{"n_layer": 8, "experts_per_token": 1, "activation": "swiglu", "moe_layers": [2, 3, 4, 5, 6, 7], "router_score": "sigmoid", "normalize_top_k": false, "balance_loss": 0.00385, "balance_bias": false, "init_std_router": 0.0294, "norm": "layernorm", "norm_eps": 1e-05, "optimizer": "adamw", "batch_tokens": [65536, 131072, 262144], "steps": 4190, "dataset": "wikipedia_en"}
Below are experts of layer 2 (counted from 0) of a mixture-of-experts language model. Rows are named down (a neuron's output weights, with its number) and show model dimensions 0-79. Each number is 500 + 40 x the weight over its row's rms, rounded and kept within 0 to 999. Numbers have three digits each.
Before each expert's rows: a language model's description of what the expert responds to. This comes from a sample of Wikipedia text that the model never trained on.

# expert 14
It responds to: Prepositions like from, against, between, round and sports words like Cup, club, Tour, Bronze in match and tournament reports.
down0:491456506549484419468507451470489478409518526444498535558572500507579521444543487448505519485547505602472501526491466486496515504428469477537423517476462618487432452443490505436426482522510488563520430443552560445453512494509500535492512444
down1:476549533474474373523436544541509566493533494541473512573465482564450510463489502561430580515427521467503467443485480500546557558475529479524488513466485510455539551500481558412544531507536552472412505545474474505589508519450532537481464503
down2:555496544493493500500495571511513526509524498437508464495474549544455480445549538514515510566470554503571495471402551531465538484563517429512515593625436503504573504460462535591428581563447549515484467451537516405494446544430439450504524501
down3:420493470534532463526482515559505516500492488520485548482569534428475501522517508424529520445531511469473498499508524536517531506498548441525559529468481410466544470538485506514535493427476478529482492519453514516554572463567565519519487511
down4:506503547475548465498476442493432429530493502544487561487455535461507529528575525475471523422545501425518570480595522554490484517415469519473415490489517516455513475420509475482525492448481480437540529511433522521514580447473486523465490508
down5:517499523552514517512506533453488461544427571454501471478488480474433515523481448469538559479470570524548582544558494518458431471497470484539505419449517513483479484506516489519457449437475516529525491524498534454481444612495453454553475458
down6:520533461527500477506471525554511503453532464535518514518523536536407593506520476487519469494459503551459464475505464503561580512452544512505487541448571538448509628487499431508498493512476522558478480508499459485429512537484493540528584454
down7:550547552441534489480445575552539496429480531505476531525444455519479501504602498517487480474492523440492489463510548436525496481555480424493509548480541494490502462468475498558544447481473528568503500533456427490488500499443485523489463440
down8:549497499479482532478495473485452408483461406524548488509517438415548498551419459476461550443522538487489546498587511509482466527447459519501504517496529454509459481481498431530458482398467420487561484460520537480505483463573487479423442467
down9:484530498480488522449515542555552561484533531495496546519484463530465517467517485512509529580486479572573529481455519559471494410545508491485498536485460424410458467453444457549471533573473541486483492515504540536524582491472503465555515573
down10:493477462522486436524521456549469466520503475482508393510539457502489505523482498454542544514525535541488532459480513491496504503513579559502520528499535495552452486499474550546516470487543572532521433506543503429471508543529530438513516554
down11:507519542511547502538476501542524486530502521490516540512436479471534534474491501492497494509486537500410509501481464478528512512472479505405445485495524383436485478471540515511513484559533535511529494474565501479508498454483492498521491483
down12:498508511505516515585467505502537441496549498465503487509504491524518502496498466460481518561449521504549506444571489526528444506500487446490398470509475429447484434432535487538502529571461487484576531507444554559558546524485525501520475521
down13:526434505500502476456542528508495470451482523446531508439490462478500454520442486489502596504484495494501528443538469476569493506534466568516525522519466568542566522443527499473479443404448504497421494456542504543597442442535592471480509521
down14:505503471526440539493498499471531521507583439504558519453555487450482519449489472473511558497474441537476495530500522484513396451496486522515442548535469530543537474437504526461435447425433479434535500483505516513477506547441421457442533477
down15:501537465569476470523501487526564541527495545415506482533536518513528444485534500572501529506463497454486519478483531535517473444509532459534496471421470510513518515433477453464516540450394506506472508499427464439478422601499487551411389469
down16:509520488503529482513524412472515443534489536513549491450541511439535479478441533509525494447497412568458491470462556490521510492504495520496504453501543476504511504475546526529529515515536493494503487514546471462482529559469470503489459439
down17:505490527532507525476536516482486529553463494503470517495510472474505506514499505474520560469507526502502573533421483535546529552539512497448533541601482500501452494570489511526589449541486511472498501512479484478473557493473503419504498534
down18:496434504488516481519455447558515498481514566453526525523457529564499546495471515466475572512520437491481473451502517535535562549528478437537490494450479557509484500514435499498454500517497506448509514455544522483554539526500489448522446483
down19:522609446523502462496506468564496550505479510484489512516536489526477472511519511530499473504473473475554498455545499572499491476565465555536595543496460559461529422495439554465556511545499564489523519500522492592539477525459509491435437541
down20:595489462561470532562460505549534502519514503483485457522507590491521505473495502535507446479481445541541528508455535522505451458518536460443597473556499442555400551524450460626479488450464550492562422535501507426499462494484523553460474483
down21:440477575552481416532519554509489557491513461451493440507552523491469530486543507538462525544486559503518468434513468529553460515544455418490435514567474459527497529540487549528436522547451525525503541578512570543426537511553482493500542482
down22:448510456432512520467446477553470450400442568549490501479472485518543514508520583541446449583504480508523459442513499532486544482470449457527542531523578440499499476542515461450425571503476518475507463533551527500461474476487491487525523516
down23:490502483483580503534587478433461441504461500509543489476534507514515497551487515451491502555527459514463397498501569479501500550536526529480567471510557539487605445593463500512521445522468546506564538518507481466490507562488487509486499439
down24:534514519502504506538476501478507491559450401518504509504522524464450472511471493480433482505458553499483544548503523556499525529518523475505532540504487480484582540462446458614585522537492568469473487545516514506478465556417503485471456504

# expert 8
It responds to: Plural endings on nouns, such as -s, -ers, -ions, -ists, -ings (telepaths, dealers), plus digits inside ISBNs and counts.
down0:502518543539419503497490494482485540455573488463508522483525386471532575561481558444529504563522471443447549446458543489505529448562512506494499470468504502435571470476489481424556447482588549444528525564470525577469498481474525489483498471
down1:496522526479457464464479544513499510544497467545541535515442573440516490501426558533493492538454547520584467486530550456505461477523499513480414476514424469522427484477507466509480603503476464473517520487449369522577458553474477481544517539
down2:526547456509459449562487459528456452548509483511459497456566487449432467566501445479529511478530535508463559446567447482567491517523536508475485493562535537476539568474451534544450527428490486538481493522516519473478448483496429487483536467
down3:535503466503527446494412465504387507462436536441442549533518452555428495538510523497519492507521482563412553525463463488448538527514455504463426495467449553493491494478492558523498490425464481522541496552498466548513497523541452545505404539
down4:433508507451462494507489479459491505462516491452503519476452499562524531524453544510511474575455467613482564496532508496457472485500489535448441476488444591532520471518440509513525473459511532485534501534525463490509547518466500490508535504
down5:510409464489463492492546594468478489552509449499556385585436532550470529465406487558444467575432414395461534497482506525494536457449557487475452498503499463450563513446512439591563500528474540559473466497503523486504565521420579538473416472
down6:552536484506536509496481444521479476395447454510524554493505521480519501431529492500535462470491470474450468546499453505547476531428540539522546453461493489500546461484540601483465449532490480504480490477515490485557517441537516580471599459
down7:475422505562518501440538489516517507565471483516483537491460555459514519541487501537451488508524526597554530457486555443492564509405479539491503501477484456515425467429491484457420499442475547438585570465444495553553531499488526461532640517
down8:624554430519482431527482466550524551476467479462423530504485499490489473515504458478485527506476577548458589479452548522474557538514547491593461577446475423546477487602524421483491442515502494486460445556484499450507539502503474461509494537
down9:512494517537448489478461517484474533482526569454511571486505498543520517514447473491464491518495511484489533518416390558455507565467558536503509559504545477561467516579439497492524500483457516573478507493495542536533500497500545420528530473
down10:435483533471503535530479530472550491535532468492524531408543422472563509564554542479502503473540539479475486520461531500497416517500525512505484543523471537524486541501496452436495506491472489533404497559527498450591523487520468532513551530
down11:558513472577501451545487496471488433550487457492481423488539436458466516534521451500461483536512518454512476523537510479591568519428598452485569513517477529500545479526500545526477479541525413541566437461534508542530559488524536487490482409
down12:471477517519419512471498507484472482562519474520535466466532470508479452562552559465588501509469500519410450573502513492478470529493547474507531474545527505494537518544590484571475471487501536454555563507570434565507494546467570494537526519
down13:540469473532550410484524463500440440577463591490536515462520495432509531558501464474497465488537514559467488501499591442539535513497470519505499498481496570489408549481523467485431457457422492503549512507520520542529479476449525505492539427
down14:493483524582474504504582518533516526579511422509521462474487435501542500508435543520468502566442578548526469451468415455454523412514516504451521491506562466546514471529506523445461480503571569514362447430463491509474485465462559516521489421
down15:521540502528517449483479499503487443535497502478516477513476507522479452568548461482473471481539517570494462503512468517474457511506505409552486508526515550502473485554482482451457509500454506530511530520547504491542501537390519501393511442
down16:481554466557535552458461463464440480465518513525486506465492595440498490498464490481505476503477527539500461491526459529487470496461488499500523524535480489546464506438487523531505513621515451537499495520488497502486552417625455447507458591
down17:501472520527445454486529482523491511502494502520449486541490551552472521461466496476492499521499457503519521492581495555558512556462493565541523490566511584520432513533440519494435517547457508518539506561571378527571497506485565514542539478
down18:594496460457480607542511481497521517553468429499464526526496466469442548490447542585422529573485477479559525508422487543465471460455475510515509507463501485515452411476555459555467490504543495509555528503442449506520482520546498474478545490
down19:502504576563464527453478561533552542420552487465549526519482482536512541472532465533455470551482508548540490473506506526449545422503440566559573561476483523387451486537455473441462520469560556429530546491511454505545438451542523538547473555
down20:528522444485452468540508487498357440576491521418553394407519522453504460593469470422438438568498509552566504495517526478500467521491566485541516476474466572534518503536462509551545494486449532529518510474485460533561547498498522478467499457
down21:461436535455520538388533503496540575525511509492581469481498494513561586499553525518468511469480508504527435546558509579515559541521534464512521506546476488538436523541462459484522498531485547474508517496556479475550515462465469544525516487
down22:497571498493500497471530505482498532505519518495579460508546451523435515451506453500516505506506558532557467592476500517462386525516461443449464475429508576489443470534468472553513469502497526518485516468548432451451508465473527591499487558
down23:490468470486453528514539475451491485553481500451457486497454495498471497490457505567424494513455465534496471537500458527552506484470471445533543493487394426509576499460465398491523494462489508527525435432453458497514441448552493479532496469
down24:481522447508520518491533455441494573488500481524538483490479532462507488514469496483442510488487566519500436527500588530465511468538527488453586515451518510535496473492536538501545594481454484536549468503469488484519517539584433526438522516

# expert 13
It responds to: Nouns and commas completing place or institution names, such as Church, Cemetery, Center, Ave, plus compass adjectives like southern and northern in location descriptions.
down0:628514518469458461508500537534503528514507472515455480518535450551483505530556563507530527521460463500513480469507485526464591532430472556462473487475469554494476527577558498458427478535470490470553480489571529558513487484517434522472461559
down1:515523502511557493533500524488507515492455541429480539471452482444563540476421570517449431519515545487497484556471506471515513576510419557485470521466558434512465458509425566511418462439522467494492491546496542436531485538540464510448559521
down2:521543477526489486552502485443487507514572522525544445479528464552478522574475445524529482486518539533476502534492537492515470550526472522508583473485485423407509484495457488421485472518477454495518493477506474536492513458461459473451470433
down3:503502459539504478502541446468447442493531527507553494412544533373550460479498479489529450460522465478478499456549509568488520595538468507456525504522518518468478481455453505534419450500509446469506490481506549495459462497506501487483580429
down4:508522441483481525530463476530530452515532491465446505580447522520498492499520535547532505533522555534532426485564486472488491443486495456526474438531503474447504494543506491508488516512439478437463565546479511518519494537441554476482501565
down5:497511502558522517425511449500475494561490477554524489515474468541499511529468508475510524446542515477460500452453501515521512504510579454498568493482544471453508492505432504598521549479482485466512476617523531542544523527558547472564439556
down6:449414507530487530459446502515495510537573581436440507578414435531531561490491469505492466457462549559533502455459506484452493450404513462392497474528489550470573461497573506439437476400474543547507452522435503578546497463485574518501438532
down7:471493490565533479501514500451553481541528467430494550521496484521505459531496507493475545505523484532475446546532505525503515523489482537490423576563559508529482514492450437521387506515463447518567442579476474533511509468555473522556489441
down8:426538568541569466474496486538492514478436488547529487532486515513545451535544495476462474453483539484474512523561493561475502529493578492575516495464533495498482465518508475438426452486468460486492521516517510482569528447546502466424472466
down9:507514483578539464509484485402501533532524456450511511522499547497473476538455576544452496447458448555498556521497499489514529522522439516517555483410540427509452529493443472534497523524505475517551557478534565499571530557484490507501511556
down10:536508535470466514492446492494527453514487571515473508450496545497452457553461422492531541485483483525473512532473527505518540452547457535478479495507570525519459438460479567492501502483478543488519496491492505497536481476503429543557566488
down11:542499495509521446495472556535446471540464545474521401469537445568493525507449596443548500473526537461506521462423571512461547494486479515497553517501508516482515522518466457515544526461520444525498498484614490556466527449460490455488446550
down12:535476509552487477555534536497543557487550443587536512469556532524571568499564493524544526516441467497573450525497522538449438492531447489490481516457440533496540475463479488500456483535516447596515536481521519502454456441529591502566488548
down13:536495462577541483555582452502485484509544521496526463510583528548450511550563468480470510517450516540491521439489533598486506549466470538473525467557403513523555530490536499560501496499419541540502505516451518510519505531545398481467528437
down14:460500426470612549538553396490438472443500616498526509474489526493515472474474536493541502439537505601448490471513530458495481498432531512560531432499456524528493543554508490605461553521486559454526448565534496431494469565542419536553482467
down15:515469550489470434470472544540536512459495520568541517499455474536584528457537562488565485489465504487590535479451481531523513518519471499469460504551521472495500498457518466485473549504459528529518466527507499529522476556470477547454534540
down16:471502561591484490415506528521551543517542480475577551532432499431466545501472507525551447489444490524464488505554483510463423537555509561535433504512474507499613503475511455502519443441457523558502454496489539541468449526506463478437534537
down17:504474478492485530494569498453507485516572534555512481473521577518499519529513510498542518549472520450547484464454520477547508485427476523448517501464492461472431436478452446518491511569523495537531497590517519477531458534557533482502548581
down18:463495410497551514490482513507481476498498462448531423494539513488486473495519449503473499525504480488501554454379476473487446476468495506564479537522510485492533481529546485427516469495514493555434536478580454536447461551519463478557500514
down19:451560473492494546500512515472543496538566437553494428493427578504431513582471502417488580498479516509607474500503524437536493497538426503519529544486444443470473522528504514497502470479440558505470525441381419490552481494497469481485492497
down20:543460498500467462554484518538569451456513528418503544516454454502531514473500543536521478499493544453462456508542450540497501486571504491474475468530467425483476523559425541513449519533442511491433562514504530513508518529595488512519491473
down21:470458476465462490446491511492515464536577474550573474482531522491561554466531554506573505507501391540502484534488493521510506528502441567458485493510547484454517533443516481570444516448469501552532430505472500521549476505608498507500528596
down22:478539494486552517484492392508397443536536475463525492455577547471466445583485476460531543496532487474483550547439488512450537559418500517521469471522562503503474517479523527445511509498461455475497439525479494482500498461587486481497474521
down23:502529505473469422537537437492480491478502522541494485530572521479473462521479477473544486527431457499511535475557491487513511527462518535517441506428528552541432550481534525455509578490421538493509542542521542405456450434491520497526495512
down24:506455556484460466613474543528550498425494498527427490522480488531454538509505541489519512498538464534513472475500528511449461454520485437507469447540508472524449487440472486485541480513576478572519487505498461439482527529491519541472481506